Below are experts of layer 6 (counted from 0) of a mixture-of-experts language model. Rows are named router (the router's row for the expert) and show model dimensions 0-127. Each number is 50 + 15 x the weight over its row's rms, rounded and kept within 0 to 99.
After each expert's rows: "raises" lists some tokens whose logits its average output raises strongly, later layers aside. This comes from a sample of Wikipedia text that the model never trained on.

# expert 5
router:51 53 67 40 64 43 37 43 61 08 59 32 72 22 65 55 37 70 51 54 76 42 65 65 55 47 62 50 42 48 63 44 68 29 27 29 57 48 48 50 56 47 52 42 75 16 49 45 26 47 76 52 75 52 75 37 55 30 24 60 58 37 37 42 44 68 41 61 33 76 54 71 26 34 43 43 29 48 45 41 44 46 71 64 51 38 26 42 55 75 47 69 41 68 34 49 38 53 63 92 49 53 38 50 46 72 63 15 58 67 64 42 41 58 33 24 62 33 45 49 61 30 66 47 30 71 59 76
raises: "Scientific classification", "- The", "- Born: ", " ====", "- Born:", "="

# expert 1
router:47 44 38 48 47 53 45 41 58 20 51 36 28 39 47 61 41 67 83 63 43 44 64 79 50 50 58 46 56 40 79 49 49 59 41 53 33 38 42 78 55 58 51 53 65 40 27 62 44 73 82 50 47 27 90 67 46 53 35 91 58 51 54 43 20 54 44 66 15 54 43 67 42 41 21 38 40 51 41 59 56 51 49 61 84 50 34 48 60 77 68 45 57 64 29 59 22 52 45 68 48 39 42 56 39 51 26 42 45 42 59 47 56 41 50 40 67 55 60 87 54 40 41 25 48 55 33 65
raises: ".", ",", ";", " to", ", ", ":"

# expert 3
router:61 45 53 42 49 48 24 61 53 43 50 25 54 42 57 55 27 71 69 57 49 23 51 48 55 69 44 27 59 25 44 57 34 61 46 43 46 19 33 54 52 62 25 44 60 22 26 61 09 43 64 65 45 50 73 33 67 50 31 60 56 31 33 49 36 56 44 63 23 58 46 50 45 25 15 51 43 58 25 58 48 77 33 50 48 40 47 39 40 79 59 62 28 66 40 59 29 57 54 68 57 59 49 59 40 73 46 34 51 56 60 29 45 32 47 45 58 44 62 64 80 29 44 57 23 57 52 52
raises: ",", " and", " ", ", ", " the", ", M"

# expert 15
router:74 44 47 50 40 57 55 42 55 43 47 32 35 24 42 70 41 74 80 65 51 40 63 48 22 52 62 44 51 58 44 62 39 29 48 64 38 30 51 60 64 62 41 54 64 29 40 40 18 53 57 68 48 60 83 35 73 47 41 57 67 43 67 76 13 43 71 56 36 57 60 67 50 17 27 41 41 63 36 79 42 37 53 60 62 37 40 42 33 67 43 63 67 59 28 60 35 54 61 50 55 82 32 53 38 53 54 39 42 59 66 55 21 47 41 25 78 42 59 62 67 28 40 51 41 64 50 55
raises: "==", "In", "F", "As", "D", "The"

# expert 8
router:57 56 45 48 49 69 54 44 61 35 70 34 53 54 40 55 53 65 47 53 52 47 43 40 43 67 52 38 71 31 74 47 57 52 63 55 43 31 35 67 72 60 49 50 36 21 38 50 31 41 85 52 53 48 39 39 49 48 43 75 60 26 40 30 31 42 55 46 34 50 57 73 31 31 13 21 32 57 50 58 36 44 38 70 44 15 44 33 53 75 58 69 53 65 28 48 51 66 67 64 55 58 25 51 43 65 38 39 41 60 82 45 54 54 44 44 41 54 66 65 54 48 67 48 32 33 53 60
raises: "I", "E", "U", "B", "C", "A"

# expert 12
router:71 60 44 63 65 47 34 51 64 20 66 24 49 59 66 51 31 67 47 40 57 63 93 51 44 53 78 45 63 53 95 43 38 54 48 45 46 21 49 41 74 63 44 46 68 35 40 47 42 51 65 66 58 57 55 62 45 38 35 82 69 17 55 55 23 58 50 39 53 48 32 81 66 23 13 45 44 66 42 50 46 36 46 47 52 34 53 52 42 79 69 50 35 48 26 51 32 53 41 69 66 55 21 48 37 53 28 41 19 65 56 53 46 30 43 49 73 51 61 64 61 41 56 51 25 30 63 53
raises: ",", ".", "'", " and"

# expert 14
router:55 61 44 42 59 47 42 41 48 34 42 45 40 54 54 72 35 88 50 50 51 57 69 68 42 27 60 34 41 31 29 25 42 23 46 78 58 30 38 63 59 46 57 44 53 39 41 51 27 52 66 71 37 66 37 36 67 34 32 51 54 39 33 58 35 61 39 38 33 51 56 56 57 47 01 40 38 58 49 61 32 43 44 50 59 27 40 32 50 61 55 55 36 62 40 53 38 58 52 43 64 58 26 51 34 72 25 17 18 61 71 54 26 59 14 49 58 40 46 67 68 49 64 32 33 53 41 56
raises: " ", " per", " first", " all"

# expert 9
router:55 81 52 50 59 42 37 27 64 61 61 20 41 54 44 55 37 75 77 76 54 49 51 73 55 55 57 59 50 44 39 54 42 53 46 56 37 31 29 70 61 42 49 60 37 43 24 63 33 51 70 91 36 53 79 56 59 30 14 63 60 41 54 42 39 50 60 62 45 41 37 84 33 31 36 38 45 58 54 30 38 38 49 63 57 20 40 35 41 79 75 65 51 46 41 58 42 52 52 63 59 36 45 36 23 48 25 50 55 45 63 44 35 44 58 39 70 50 64 64 77 42 36 51 48 55 37 43
raises: "\n\n", "\n", " The", " In", " A", " \""

# expert 13
router:39 61 55 40 46 60 55 45 60 61 64 41 45 31 40 59 17 70 48 74 74 41 69 64 45 54 73 13 61 52 58 42 32 44 23 67 11 49 42 42 57 60 50 52 46 30 38 39 37 53 64 71 57 47 60 41 54 37 40 60 50 36 53 51 38 53 46 64 04 76 44 58 42 45 31 32 46 49 40 61 56 48 61 58 66 37 49 47 51 79 37 47 38 67 33 45 42 67 83 51 40 38 69 58 35 53 30 43 40 55 77 31 39 38 50 44 54 56 63 84 64 51 77 33 40 41 69 34
raises: "w", " and", "st", "um", "sh", "al"

# expert 2
router:34 55 61 55 36 33 51 46 84 36 54 43 47 45 37 63 11 87 42 66 69 40 56 64 61 63 50 30 61 51 55 56 49 38 45 59 54 44 51 62 48 53 50 69 30 34 34 47 23 30 88 76 28 54 80 52 50 39 28 76 36 43 41 43 30 47 61 60 26 71 60 53 43 26 36 53 34 67 49 70 45 32 30 59 61 34 40 46 57 68 72 43 44 53 36 41 24 40 74 50 69 44 38 32 29 52 42 48 35 58 65 66 46 33 30 27 43 45 68 63 52 22 69 23 44 38 47 54
raises: ".", ",", " m"

# expert 7
router:50 62 34 40 70 37 28 37 75 34 58 47 57 37 16 71 31 75 65 77 63 49 58 80 59 58 45 44 62 50 46 50 60 66 43 54 39 35 45 60 62 67 59 55 46 36 32 73 08 56 70 50 46 46 52 40 44 31 32 66 55 31 40 59 45 65 69 75 61 79 31 56 54 40 25 30 28 78 33 62 46 35 52 51 72 52 14 33 46 63 41 70 64 60 36 56 33 54 58 77 65 54 56 34 20 60 45 37 44 54 61 29 34 30 62 58 44 51 61 45 57 39 55 53 38 50 50 61
raises: "0", "2", " and", "ing", "on", "y"